From a checkpoint of a small mixture-of-experts model trained on Wikipedia: vocabulary 8192, 176 GeGLU neurons an expert.
Below are experts of layer 4 (counted from 0) of a mixture-of-experts language model. Rows are named router (the router's row for the expert), down (a neuron's output weights, with its number) and show model dimensions 64-127. Each number is 500 + 25 x the weight over its row's rms, rounded and kept within 0 to 999. Numbers have three digits each.
Before each expert's rows: "comes before" lists some tokens at least twice as common just after its tokens as in all text. This comes from a sample of Wikipedia text that the model never trained on. Tokens count by the router's weight.

# expert 0
comes before: "| ", "- ", "201", "The ", "==", "200"
router:493480487538537542520483492499482433493461476482489481502557498479518502474464420464478585503510479496489482482525515524474517469475501497468505471513521474486471516511524526468536497471510547
down0:501527460474495544491533539515499485464460492519454515507488494496520448477544527517546550464479506512459529476509488471518477512496471490546499500517484493477490553472481510517524494520483491
down1:474519499523552444477474491504500508504485457481512514509470463522517467478493464492486514466500473489493455512494465548512485521504522489524480509474503533525499527576495516502550542511486495
down2:463476433471530467519477496492497538478497476520490482473515483497456506475494513484496518524510428513487501503517480498466432513470485489522494518479508464541486475522495506488485519531512492
down3:491526495507452505507491434488489526504520506496528506506505480515485507514515476527515507530508455495497456523527538468484519526470516488523517517481510474521522522483500537503477453489530481
down4:485559406511537497507496482502483502489496512525497530522507476496517503515516468465504493505497474510479464466481490549508500476479543484468499471512455535478477495498554522554500481497526540
down5:503517459492507487546501513556514460524500433506498560504514543488505494458480516442507492483470492470528541470523496542490488484504526465479487496472516468462475496487492529514478518478504480
down6:485527477501521527491482544491516477511462435506523513472533481472507505532438497503494488488482467513482519520458531515485462494502516502485498526537501475535549524511522515506504467468471493
down7:511542494456511509466534486483524490505493527518460506499529502514468562547499475489526513477534528499496492515516457470509498515520460489491485462488509478491495555488495474509507514522504514
down8:520503524530505511493474502527531463484465509494506465550483520492489530523542521470515419474486502564479495546490483468485520486449484519503524470547461487537483546479454502497478509511520496
down9:495496528503491494483472493495495526478493524502482527480467465482515469452518479487522496515486520473503500471458498501482473480482522470487492536523484512460487528530478534509479470519473488
down10:506504509517485477525502500519515449467472491506517512496477490476490534504490510495526521514437477510510488483474521541487526506477510480570485528495512476504469475459493505493495471481476486
down11:508485452489502479440515476513523508480528505498491486488513522521529470481500497475511519507490527458495487508484471459514496419474463488503517472487512513500473529465463496546511505482545526
down12:458510505553448480507515519516534493521445491489501518484503496533474525537525508497493480516438470515518473492485480518535540512465500534497508531508528485487551528439529502497483490486478532
down13:467541505539537515476521469496526548499494519482488513489512521488502541534509517497485527556550527526498509482529513518514497521487515473481533494530499497548494505452511504460458472473538481
down14:471477457506498469499523511466462526539500494483531488491495522503525464476499485493499514508490520502509511504534519521487477526516489496505515507493511483502471499462495477494500502472472575
down15:519482466492479529480504546482528519507541472518513485505522524539495503489461510466479462493510475497531481433458496568483497466462512501558538507489543508543550505460509498495545484491500502
down16:497472540473525525494443536503516484495510530532498470529500524487514518525490517481477505532515486505446459515498521500455488459543531519498495491495479500461524509497469510478472504485482511
down17:514513529494448471497494562495496483449488550546502529484468495519487485512481496510480472541483481483520504500523556481550467472536469530497525492520498479502494520501482558462522530514504468
down18:541509512490499496544519492486505532542447520507510530508508493514510473533487497478500537436523525518489486521508513487497541525493516481511519480490454509533487496535475500548519447525567509
down19:499450461518496458494520546481507511470512417488472529514477491493479532494513468534483478467524505487486502502524495488465466478515484477434528562484507527478525480499557497530483493493524496
down20:523482445493501494486504489493542518548494495535475533509478438464478504499493491519482451525498508480480529538536492473496519489491553522494479482477463514537499474457486515503515505509520486
down21:467462492477498504534518496485506505496493493514514531504509511520522475485502487487486463499482519503504525508490517486450509533458496479476484500538487520470494538478482482543496454471523467
down22:501472517519518499472528524476518546500543440496525449490471520492471522520463504531462495523457479541511529551490510533464524511500473481502502490509513546519491543504506503511519486514531506
down23:493492512527549510503567496495457488505489504486489482500439488528510476478463506466506496472502520492491518548491506497505485466496467541493482486532471503531499545500495500512494461484495470
down24:507480487509482510472470464513504499513561493485469487517536478498496463543507520514500496455475504483534561525505499476484482474504540485477506526499498496507485487500502488473510504479497512
down25:494522496488538497530490528465502517486520505503494505519507491539497525546525464504469487501500506444495473507516529490505510558473523517467453525503486475519551511471493488494519507511488518
down26:526537496515508472519493490480488523465478471508529478438484498501513486492492469483526538546507503514498486441493491455533512508481565508478473528473532503527500480499483528519488525451513493
down27:477550511472496505512517550478536517489510465502526501505469492499469503509474455487494506514529484525484483560513523488523517485494482481482522462512513467537549509499481483495471500542502490
down28:477489497477499507506495511503449513515472511536511496523515485492511526499511475502466512537496489522525491458494532515486477487500539525509546492499502507490495491498521487543520522492517470
down29:500526476521531557504525493513492465499521516474468505527507492486529474533538502445535535489492511480499534511486554474514513524499479494495484482434504482490516465491517485469470494513478515
down30:477508511531446494468574518459520503493483500518433481487490506472498529506499530498493512514483506507519476472515482440496517505538504499518500517511490516481496531491535503503516471510504514
down31:503499469515521486479473442501512488509503515518510509501520519502494542500484547517528513542494522511520487509448462465484524512475525496487493495498497502534501504502502511461497519496462550
down32:482501492528477505488519534583496491541478503490461497510518514490459483515480459489483571497479523477527461484491509490471503479545507478510466461471534511520482488527463505504490543513521517
down33:511536497494503506458527475466489478504490468501492474486518484545463512508508488518500469485490532538503490478467489489496529494519464497543485504474437513493514463496505504507476468530494514
down34:547497548533444519471511500483483475510491494470479505501473527530521470427489485476537527504521483490519520536511493510503503491519477483511495484511528523506483504458490482546520474495504455
down35:487518473476508545506505536513470487466492450546475519496506504527525516483528487498498492513492501532502508486504488517490499554500500495547509511506552533520476443537468503493512482484494502
down36:463500522472490507506504500483534525487484517572479516539507499496509503486496473498500484511534493494517524542481502493549507515538522523531525472532482503500507499566485552495524523463515520
down37:501539502517496459505506509485521495483449473498475538527509483492524497530488524531458486536524458530486511480556479495504524509506480497509487493471477501473508504507470496521507495522478506
down38:497497527479515499510494490557475460463514517488523485501514495478527519544481506557557509499502483524513462510527509523499493483508493490487499474543530481507527505518491538490504509560515497
down39:504474473486492493513467490458488493506440533486485492516573497542482506499497480497516499488487459483541498497495492506510484473487532481480483539491565503516483549470455468539510514505509520
down40:526484492495541469502512495523499529478536477535482534512535498519488481518497501496490486435499491521492553519477504459515474474534512489502508481479489524491529490490508513478517480455428471
down41:516486512494521530508474487500508449517494452529475511487441478522519440476499527512503464501498465570511538543487485477484508500490494511481501493519528496547477480486488526520500541511503509
down42:496449524454482517506490501525492487510521470529454509509482555510432472510470507465486487504510453514503510492474526476495468488498494538482510510517504526493459459476466498545475472447464513
down43:511490546489462491478549480490515488526476512534467487476473481471482494525479463485525495512502513524455505490482526445502515488473517524527511538507506502470486482487468487467514516562465475
down44:467484435464484514523514473497502524518468498510483539519521503514507493470513524465529472500514535473499489490540463495538516483504488478498497464523533515546536526503467510494461474487533522
down45:512493535493505461514530497478498457475500513494473497540488454495560500485492502500511539518488494482512514508510528507478487529482524455483500508523510492523520544496538517485526492487497498
down46:520514485494471511476471473534480537561501530520502503473501526493564490532524502513499538505470490528526515492490518552505487490524525520476551476520531492449495516481497472535483504493489481
down47:522446498490522505524490478487551499504452495492519494493534469535490523521468503512467546461511504508512526480490530516518506487509452503482528499472561487498477520472501478486511532551555476
down48:523472522519522482485517530521522535505546483504540497474527508502462476499522476483500464535490398463481475515531489493538470550490521505535509496486471475484511520509486504519500488538528484
down49:519501509489512476534520529478493479490523513469505539492460515515514500459459516487498539433490491484499511515507482514472445508504476483505479559478505494489502500466528483544500527485484460
down50:491502497557465470512500522460541570536487499496459531479475481486471461548508479510524450483485485544497462486458473481512478541510499516480528531517495495504525466486475544487457502498509504
down51:519503490506497483488497504486510457554532501447472504473477519521528481499527508497460509482514525473513504480520470465506493527510497503503482516527485555525519564500536531493462483486528498
down52:453499524529460475480522494464435485511520489528501495516489496470486504503511468546477487501513507523492524505507509467516536486514488565490463482470542525516480501505489487533486479497469493
down53:509502531482488537519493483497525482540524514469483538501529459498507502513518521520490528511550479467510471492517513485513447492477515468578468520529486526472496481496431513486499529520505532
down54:503504485533484495470493503505475562459481502478508473525517501478433528536529501525480472527485564469554467505475523510449463526487491467516541484474496460501468468451500493547506453496502495
down55:536499503515500520485534524480469526490480472525511497486495485507531514551543498492531475482494503497520509467487468482507463510525484473459506486515493510484497534487525565495524498485481465
down56:468510504466511469520516460474504472486495499505512488514527506504466506494511478512494486487529470474519500531496483516498489495506551493495468496514530506485463458543455511517506483549561482
down57:519506505504518481504465464470517484519513463493497493477499487494472522475518502479501539482519483519459503512433511533453551537487509508486483526470502543473502500495466513493497505505504498
down58:460490503558519465487485555476502478532493481517531528486519451493486493480537477474495539538538525526495470477541531483495518490502545512515481494508523505501492522510504447491500515471581493
down59:534486509527521474477487534520509519528505497519517479486466499526515525485492513494499507458533480510499468521506463468482486528531492463514504511489491522497515511466511484546553483527455500
down60:500489475483464537501543459451464484522493529497514514473484430505491485498536505482544492535502504531512488504479484542508506487470502512507502495518462504516520509487478486502494473521507541
down61:514478458509518412499482531533499474497462543526512538535505514478489513488497512553523487503538464476508517486502503512508489520501504473489500496500474472516517449460499481477498542505498490
down62:535530508492484505503491507510489527478522487519447502500499475494474518504513490461532451464511546520522468505488464523482500477436479467540511496513494483494475491475502466504483445488507501
down63:537467513461503522569512492504542478494484499478521497549537541535495490518493472477490526499497489515549479504517505476461495499478509512485513486524506556494442495510497511518493516481518566
down64:459498492470528488492485459478543524467515537502479502507511543496467500491491511516521505539441498510486497523460540515492525528550480518515506459506520529514533487504521517515469431522485465
down65:458488496526540515489510480481471522489474483531473485514496529474566511506495486521463427555472510462516510487517506508511493532500483523508492501468514489498504522521486514512516512502522531
down66:496551554511543505511510523481549457502502528511470487492492484511474483520445511477468452531512487505481504481487472490482491565457513491523515493487505514499498520487512509496475483488446519

# expert 3
comes before: "\n\n", "The ", "\n", "s ", "In ", "=="
router:477507490515527450538543489535509492506497478476515473473509481460459501540506527462545509528516474489481492467519496545497538456486537529532511500501484504511534501526485511464551447531521505
down0:514510480534513530468523493494478533495549488489490493472517511484438510530508500489489483500505476520446479483495520534506492492462553490491528509461537539522502492484512500528461509542578514
down1:475517529482495441470506483492507505529500470540507518482469514506520482457489515526471532480532491508493522497496528526487517536516480499492548508512482522489473436477520485547490466482516472
down2:444484477472498511515507470554500498528503506480484506494471495490493480498491511501506459519488498490515497467477514516541526501485552504537575508473462545503520501472521518440458519538473459
down3:526469521494496541501489504444496503444504495506513488529518483513500486481518494466506476496455487532506472539467527483493505509534521475479470492508506516471520488514460506520496506496529495
down4:449541511519497478510491442462495500508466480516485499464509484473503491508467526498485510499493536491502500534473506483471474469483504468563511479532494491488490438488483511461501529496522455
down5:512510465482478503556515529519478459511494552496493494515498485504461498481488461523499476501487511495503445522536504491510447520523499499510548526493519467533490481470521518485498534491515540
down6:449497517484507463516513478509501449508465493500529462504506475492513524521514449457520521489455485476498522430514472498434474487488521481495509513486517494564511476507483507502531479544493505
down7:498455497538537474501547525476483506539543496521485490527488506465513476488499538505465465513503533535526539481467500508565496508503494525501472486475500497493494528480491490528500505478531524
down8:470544526477492497505485488484482553541492506510464531495512530504441505487525500510504511542485495477476490540459463472504528530491504500459536511509487545545512456451501482518477508468497471
down9:513525489436480541479526479528484464514485485459470522480512472497487506485492444531527489445505502459435501513510500439496503500525555491517494451498488500535480451497515503524468534443439497
down10:506558522498502516530460522520495506456524492525502476496507474508498502535496485516495499508505484469508453456462494491464503511509526497433538471477553486497537497547534486506502456503502529
down11:472519538513463460477463510496496498474493523521522496483490478540469492478501507464504505489523518497537503481517510508500530515500561464524473527506526567505497531432487461509474496564496521
down12:503467498493483455496495543509488516501505484478559513515489470478510471463489491447506533523474494516462512539471515506536528495523491528473526483491482538492485523477511494519514533488455548
down13:479525473487500503508503481437471543486480497503486496517494481487526541504525526526516497517521500513483487524486533510513520455529463510488477502539486486514456453493492509495478478439488509
down14:475512508513517483520554515470462512492497485503506547506488472515464493517486494547523485499477541478528525493491522477476509515482455519470491488488504476488465490524509490501574507492504435
down15:507509501453475503513488538514524466455481532500528510521509479488524543509533570468526461479502485491482534549497489508513483511539520481504523531527504496499465504529518486514466473485478463
down16:500493520518505521492510465494495528452487492547517494484482495444530550488515492432459480496491527494475475549481508475509461495442473463456510490468473457502505504519489529469506498502519524
down17:479478513545523483541516471502502467476453483514514491533491544544438493477537501501490513462518462473492526459468494449511482489509489529503510524511499496494476444496492478489500526470505516
down18:504511507438522538513496458504502488513497531485481509505467508522517537478450468527460434548514517482547491511448459489554493489493508482499467495529540538465507497543480504471501494521494489
down19:469504454488520500509517482487507518456517488518505487476486494463482478529535456511478535493461542457507534519496466444475497515510513496561531512485515523511526501501484523519530491499553495
down20:492450458455501495487530489523504485487540460506530484488529508500480526516489543471548500533498514424497499517518477479490490429511483442505483500513532464454542500522537515523496492471513496
down21:519535502511504540510527512521491512488501467499498513515466503450480547451486495533523451509484579518509495500544466525493478486510511515529528499503506493506492481479503509506514515496540468
down22:482488503488516486501482504489476477483516456521485504444504493516480463501464448505510478505479565520478539501499503529560485527488565547506499539469523462542462496526487493521527500483508509
down23:469552479486527520477463473488476503504459487487490489527491529487490496485505525461494505488524512509499502496453485505472483453450493506563489470524558499459513533547514507494493502487498505
down24:501482541494540490494526440509487489507523481506512472510483526516492531484495497478479513479501503519502513494438512496486480453504512486512484497504510513521510531500509485493505508485477436
down25:519536529499494546495486492495504475538457499494515529497481453512516476507450510521484492455538499500467485487518493484475492498477470493478531496514456479447493468540538496488521525462517472
down26:459498504538503529496516476471501478530484455511484490498492535507484500467510528500497473521515502441505472518501457525524491491512495517494486506513527517524472470496472474466468478467498452
down27:454487513533489462523498453528519495518500539487519480448482512484524537505505510488436539512523519514444461499551487510501470511524510485479456517586495541460476518528454518509491486457491488
down28:477508534524493503504486492470485494513486500513469502503448496483518494553522502486491506469482532537517495539516527524509493512504465496508531506451538482520504518535492503510472465498483504
down29:511496529470488504535505500538483532501523468461523507502452488448481502536498436496512531509477477493507508451505467527501525516489529478490517467481469485466508508538485504492489497481514510
down30:538481500466501489499545529526520481501502513530525482523503506506540479460533502524522508508490489509549527482489485512482515506467523482470541526505454497524457446481519511537428511467481536
down31:496482533502489533516540483524507499515512501506478501502482513503481520526509489535500485482520486499520504423528471567477509448507537491480564521545479463500488497496530469470478513516495487
down32:480521503471457502441480475472501507464470474466477457473507522487473510492537486487474498490545501482482501521436497497500479498480475505489480513512468486509492499516493534476449531496468513
down33:520424476476536516498514496509491490504495504528487522475500502518473527519532468532529519527518510503491494475515432491518499540478481541467491481488518467512478486510519527522486515469532544
down34:476466524472547494496464516517555455521492484489500498498518508488540483519542473507528516514494492532506506523530465528540512503502527491520503470557510501537502502525481532511461500517487564
down35:498517537508538475494526553497549507540516459511493467482513471464516521491535514506495503499505487489472519519529528508485507500524488539518487492506521505500522491508526521527502501497519557
down36:454500462511497510520493530506511482499527486509536501511512529513493499470491497472491522514548521486498497495510492519519495524490498510535502506477486543531496481522477505498506468491516540
down37:475476519536449506502518467497494487527497494501542493509534518532467502499494458499462526519514516448519510513507505502499495471465488520511481514483486481505511484491499495520497506522488531
down38:474484477508500551496499464518542482483506566535469472518483511472526537480488481512515546498510542495515482473490523475479539505510463507470490506484506492509514487499520518463521477506515436
down39:448508474499515484483516506495505463522516537501476515493510500521469543462526519476469518521514454544509495480457491493443435479459499541522493537513498499490556474488470491544484488534474534
down40:521495530500478493520496513516502470487507522532451508512507444513498525458461508462541515499469481500478523465507499520510510520474509480508530500477515471495504501476473494504491483469524443
down41:518519530500490490504530527509511503490497488476481562486486513490519514505509496516473506548518509512453493512496509474470493471537520475501484499522502509484519513551498475530488522502481482
down42:485509484476521494496525487466458493508541490520494472493499461486547494502528512504524478494503493534532556520517513501529447526496480514520494486506537483516495487472523512519519474518491491
down43:484478542492502476506485536508449491499518547545484495557486515536471440472527496476513542537521502520495471520461517514519475471453484513476486536509550465521498470537465514484465476545490464
down44:529480532500475533458480501524495463483482463480424507499516486465495547454539480497527507511501469495496544494529490533457512550497490537546486487495508511519513444479501531478505480491470533
down45:501460470532495498496462471502505535491577507485521483516502467470494521506477497511492480496492480507459558502501518508464509474503433445455519522445479479492479512489537521496436486487526506
down46:505500495473512536464509516485473501533533506532500493506473504499494432515494512507499495484496560503491495474574503492516512495477462504499516549499508482477521480517499522521513516518509470
down47:482444501488493486479536508495513499487540442447503494509493482503476480486495505507506501496534482503484496482516451533500539527514520472475512483495502554558445503515481499503519478504461513
down48:490476512491498516509527486493552506508481514469503513547508484496530525490525491506495495458474494493507499482508515506504509535504469499501544508505485501501570508512464476487544500490505479
down49:526522487496520495520491549506488491490526519554528515460508470481496501495491506519519505520503503440491492506496514471521458552492492491465517502475456482457461503526481504490507510468497513
down50:465481497490469471543508464509510484492448509499504521482508460466489482544487510463526515519455492493515473524510510487479496472474525505508480474522466518506449502534511505485542496508472496
down51:498511494485547497541487513451455501516475539494500529521514499469501501516495472508494502515511509496508521503471481464525503484490480486460531508523511528483482511468496491489490475528466551
down52:513501521533529472548496483506499490483492525465475536483530477512440530487492490506519510510492471471453501499468473468508486500509494478554542524469479481510522516489495534497486490496497505
down53:497496531556486500503474483443523486436492508494497467499449523498536476483471513509517529514469498504513486512503496516441466479482475449510528530492463449482488495485443526544502477514513539
down54:503515509490501514513462473524483494502511486511485520493544491525494516544504521516499535505490488509534524447475514471482498505506487496500492472491522495494517505478498522518473533484459530
down55:509491538470503517570496457508452529471525491439525467516519500475520458549480516511518572543493519507484500472482457519510505501530522518529471482505515555537534497494487530505527516516508475
down56:529489512569539496499493504515494475561478505487478494474518486512470465512513536527520486511465518466489476473500516506493444486457538481461512480522490496488505524499509442488462511508487475
down57:535485512495526523474522465511477483518512473553450493474505492525508486458520533467528479518484523526529486504501523490439508510503457473468492501534447497499507492517524493510508494491525469
down58:485544527536549449453492496475518505493491484548499494500442506445482470500496477484482487511543487504525519500469518509462492470510459466480509512507486526483521469542480476457511530526524474
down59:489531536467524509504497522545506459492498487497490491501516504561507477530526485502511501508508506505508467518532503495492530516504539495513519508462491504469524503473502502515482463532493447
down60:464525495530478485532496482512500475494513502506516487517503470538481514462495497490491477504525488514477499522481537487519490467493541507490488500527446431508485501504467501467487451471484442
down61:505466479529467475515510487482444501525483491504523535503501512512457484462548495507477510530465486488502503486517478476462490527486513528526507481493486491533543509482523520509500501524494496
down62:470471506503488432488506524439463492498480495522507480498459516512479500503514487503470522518500564464491500477465514471528443499483508503485499494511493501484524472467503407522521486512542444
down63:509530520475481507441507488498512473439571465492508470444486484464522500491566506499516509521502474473526543490519465486498494478524480462528494492502503503495485561515509487534560527470518495
down64:536500475516497521527487486508503504562497530481485522497524485511510454484511487502525483486473488514503457488519499486499492502557490476491527508503566521515481479494496516515485509519520503
down65:519490434513491526492490522483524511465501513492530537502503492508492469495503480504487522481464473497518488497498477488508495451545558537487467491495475527521542510473568533471482501471515526
down66:486538506516506519482512492501516517523508491506495502508463492481499505485457497491506514480500490512508508469493539497509532462451445491479474515517518508489450475495480519491506508505469489

# expert 1
comes before: "the ", "to ", "and ", "in ", "a ", "was "
router:461525444455505481482540535511510484499523519530516509459544478516511506503520484473513490515498501499483452505506484516491511495486565468530514474498525476502505477541517488443508494542470536
down0:515478492575541503515490509517495469476508506522507503483489523523494460444513463501516484509498498506449468532561548494510501468519474532493506533520485545540518466468552489531475471520503473
down1:533449478501460510482473471522508465501543470512530557526489520514479512496508519521527512500535496504508523465444510498502458520532486491491518520528477414517484554463509445490528498510456483
down2:511480505583507505477509473473482524519460520516523518520501531513497480500477495512527479503495479534536479485493479472478470512471515503488570507479487473508490476472493510460475495471486465
down3:474529483516481539503476508523495495501543479521499516529521511552530477493475468454526505526466505515470489516519525519505506504551484477489483477506531483523445499506495541496504542523460544
down4:506512483502526522493478507515523476441483538495496456502489458523449523497464510534520496538473484435487467489483534495531483486514477526485522477492504507494506514458543527458462474508485500
down5:488519500467460498497509483527529522521501526497520541517483534498454446526449501486506540483526517530484537498503514457480535483463552461458472558549489511503504480514520549496527466515507520
down6:463494473491530478501470498490499488527512546526509491499515492496477528530514527490490491503495515431519499485451507482513510500547570524480532472495513521507531512539460510530473472505506481
down7:519560517534530494483531510537554482494470475513544520484494477521535501487501515541460415482495498468493524484499524461548472459490500527485476514525481528511486515486494496494494487525466530
down8:522519475506537488511512525535529477504445499495532511530485487494514527564440486548492497474484497518522496488508548520529534530488480520472491495488455515492486493517503496488520498532508496
down9:501546452498543537515493481510477528492548547498477504507519530489469453562511454493459529523539484513506505508475464504481498447500491482432544532521475550457501505505505501504532499525518506
down10:497517453498481425502498496526517507524466508481518467494481480509459488480478480462506485514483437493506498518493506497487451519431485463495525456470549488535491495482541491550504522509503534
down11:468509551508527518497511526504495509517486518456508540481523510510528484490498476490505512495500504526496490507522479488492503527537465490503455520493498491516477535522501491491569458515505484
down12:518554562467469486500502519503506494502521476460432487515521475507492490517465498520469493523482441469473480503489498493503533531513507540505518518483497517530481467485495537496475504512509446
down13:499482478529498496492525483543499467499491509456533567498459486520526466478488505508507522477512487527499513476516490513529496490470503480526503488473549506501518504538526494515501496461489491
down14:494469508513464516486517534473469509529465527508545534504482508542527523514502526476498470485482503516518534507476504533488561511532496444425501500464523500518552472494556505529497520530503536
down15:528500482519493464488462472500516536504491500530521553480511493497511488496513466493502517510496518465537503532564522443521531458478503479495543546530529500517488553479497486518464492559508470
down16:502537490473473473465459477504527494522511456467494496518510455491531456507511498534511539491491520560474505489456507482483502528447482509538471504491491519482563482475493518483517473467512479
down17:510502512513499550538541525540509509505498495524498445493478491506472511508472515472492484433503538467512501505496543486483518517491444534492495528519504468513514498517532502486485510531503527
down18:528505484460498553505515524505486498489492479506508511548513480513453490459510482524468456518494499461532533550515546499461492553530510490463496494505500456492480489484498524516469530498512502
down19:495476470552518555496491530512484537477488499494512465481518508532516471510494482493513512510526478548549501508482480504487510499526471475468467534513501549474492497441518529514458495496519493
down20:498507534496521497507522457511482492519497520531502472503531529467510503510530546461474488508508487546449516482498480456517456523466533516503472491505514513510494494520527508518487495474466523
down21:474502510518545508480453525503512480459487533505465494494547490516489520512495527498522461460537493488517472471460488489549512475512515528465528483500457509485509523486511505515521470482522523
down22:498512441544516509519462500485519546535450495482494500490510455482545481527491503491506472485488469530431519467500516486522522510539506503537459516484501488457494520514497495501497537520423518
down23:508480481504489529452486465444456523536499534490487447523507512445520504478481504481474499464487478523527497513491485490498495462467489529498493508474487496496521478479540529553467501508499514
down24:488521475513505494510449506495470505560483422480449484504538520467492499475487510476465526501512485499502467526501496446502479466460488532502500536512526493480541556458511467444519508534515487
down25:503495463492501479509550504481497505500498483472508447483453515476461499500454490496498512477492523523516517476539491480485470510462558499502475490509456494493533472471506513453518474510478513
down26:482485499492506485556528505500523496496515529494514522488486523528494532515486522527490498501472505515502481509503442480514475520524508496543471488499497544477503508505545522473522466452445469
down27:533535462522495517469490498503547515537463509477504544461517471468514509472522509497492459527473487491480503511489501500523493471495492531461494488526521508481548505498500512528476480550522503
down28:514502482505525556553501465494495527450506522486488500520476534555455499485493481492490470516511508455496487523505516500521524532510508512457477537460537533522536527496529549490511501505512494
down29:503455548529465491451493504528518526530520501507491524539535520500520481489489467525487446500526496477499516506484488495482499498453512496541517493506538529474507542483507509528518485470483495
down30:472520459516526509491485525501517506466473530471467484561543456511462464520516496513491528491535498452519503479469507481500509512463523465503487504494478497507485543447497519522525486493518497
down31:478479511519481504493474506470529473485501512471503485520493486498518461455450479521481510494507535510495482498484522479567496537481523527465492499501493494500474473452539496487511493532505448
down32:475491459472500502516491520452435517504481507508512490519483502496505507520481530525470469519472511501512503498470465497514495520514441497496517499480477526460495461487505552515505467453518492
down33:531488483546520538459515514492485484489566516482496510495545503499483491470504483504511469525503472456500521510493514445496524478446522527489518515499493478511505502478520496476524488537426557
down34:495528544527532447454524469474506518450507473497544502502484478510522448485542515510482515481462501498501537480477466512492510439512493515550511543515542495495458495495446476507516525497487453
down35:539476469536492484515489464529532495525468503482526509524493524488518500507492496515536527541529479497523505495474517491483552506474515500493470492530542505543550494531461555532470488512502497
down36:482471484480457511513515477470534497503535511482493486488466527509507526500494524488448523490478507528451507520513500527461514553454515528509510481504473490487480514489470528484504491540531496
down37:510479513512531524473517523454519509522494504537509508501463508508473525529458472525487477497479488493520475499470502522472539478498409493523483550552491499509529500490484518494520520538469463
down38:448468493499508493532519498481501524514479482509521453488543485510491511514516514549499517501534504520499473503499525473496534521489505527482486478480515559559526500501542553476552538491465523
down39:489467519507536520500482512479498496504561502493475493529489564456437516485477508511491523501479500481511537455492473474508536500467480500487517538538499534512529491481506541537488486539449514
down40:569494574525528501496497508502497513518455485474468485448525535498463499503466516505447538531523506508492501473497532510501523496513538550433519508472474494537492511483486491505539534508535491
down41:476506489466521489505524499512502523543517548515523493476529477447466453489486465467482511543535502515437466528488468484538500515509499534491493513483515470482494497495499473545501515494478504
down42:553483530475561558485473499475522492488521521513462526513522500501530507509534476552510498459466520492528442527528512501484500492514494488474521520528485476441535517519517526480484496513499473
down43:504490486484502535485514474509474514469474488486502525455481520450515486532469538502500457490516472486472475525517545473506465442494431485525533509487507528485517518462488515494535513474495507
down44:461521530544503485484456485475471491515462506474470467524529536532512539518495467481505530523487507491506517485504496509484534502502493504499506493527513467475521518511508463482503482497495488
down45:491466504450479486498525475475479495481506512493488519495544490512503486521516497503470507509452493566492492510503455468496473513514496465531526503511500520494513523504433470525509491487524478
down46:508511510442527536477505509495475502498472497489501502494488495519479509475549522482539540543539489462480470541504492488510504515511502501481503525494520476494515483539531492502484511458515495
down47:511495519501512483483465528524518502436501495495524498503544449525508464516476483527492454486482500497491467497487480483500454493546508459497533497464476527479526534470562470511540504500506493
down48:475526509518520496443510504510514536472510485472482516504487483506514498478496486521485471547480505462470485498462508503502552498531542518487516486507488483516514458546539485495452487519470551
down49:510500465514498485521528506518516501462496481526526534557496487500497460459490451487471453471496494487505510471536502488477493552529509479489523474481472547523512475489503479503501500512514484
down50:488518510512499504429495501471507486510471490515452497456434522481483485472490453476492497519521514510491475519513493490444511494459468477535498537466507506528484497463494472482556510463524489
down51:508481464513496506505449483542491512521470501514494511499489549510498508456526503505498528479480459494513518512516487472482511545542481487493504527449553503504519511505497524481530512503480503
down52:533517513492534438493495552527495453458484518497526525508488515492502512443526489517520476461507506488480505481497598521513501527516524504483513477515479497538507556509519455525453496484490472
down53:493482483505530499515536491540505505495491512508514523479513508496497497460498528501498517460479518493528462511500499491515487508472484512501521513455509530459543529522474540510511542445502483
down54:499550538508515518499490472491483464512497492522477522484514515483506504533496530503458554518529507495491477546507481500482474518530483475478482474530523473547460533462486476510515477507526534
down55:487535487484505482523533505468517488472491504516461539524468468475494519512491482545505539495494531537456525518527531472513487517481510488505495503534485495451530502445505516465452524513549515
down56:503500470540492506522459492457483491489488518527476528507486523438488506560489491425530500482512512494538521527475494521468463512496465493489501507510517500512501490501492499528510488454488484
down57:481524558518563565529502487476503523544506469500469490481475569543478501464531516519510525519470553500496496499520543477490513448504470508510476475523457502480466497504542531471547499447509525
down58:511452467486487493513489498488479481488506474516491531473511555481506497496504523500499477508446427509487507516478529479521496479493508486486574527517512469521504489527468502520510518478453479
down59:487453461489476490464487458490502508484515506545511521498532504504549537521473509526481527531522479498488515495521481471476492519515485493507488491512465522475516456535477520471500490569525532
down60:535511474492517557535482491507468473486516508537542500509523507520501461479482470517511474510477512471522489549515474524542525509467507499495529535491512472543550492502514500501464504514528475
down61:494523501503529505532481476496486459482465529487492495472485467460480500522493482510532537471526503525507498483508575472489499518512469514520483523508495500504508454425475484553524487470513523
down62:484512476465466463524497494506487481514514497511502540476485535521463551503545506492518484485471514551509508513489527497494510508472461471510498532493501531516490479497512504490509522511508473
down63:521504545483504528449508494448537475565535477491491565511475526495511487527461516501461517509494557549504479480496503503497495484476456519488509527523504504503504502474513507491503525474508528
down64:512510487512512470511511465531462537510468529531505524514515479537543523478438483430487491508522499486480507438484527465503487459510484501481480488525502498493534488543494506511517506505487487
down65:532507471508487489476493505541500529504518546507500493503475523497553523534501512473554484489514515510551468495508501491471516483524519504510491493472512482543503491524537510489460483515516500
down66:510476467469497507535488472493515486482481497502464503494484528471452523482451525509519520493495499481497503541493500475519503482523472535470481513528470469467495504484481474505500497460488552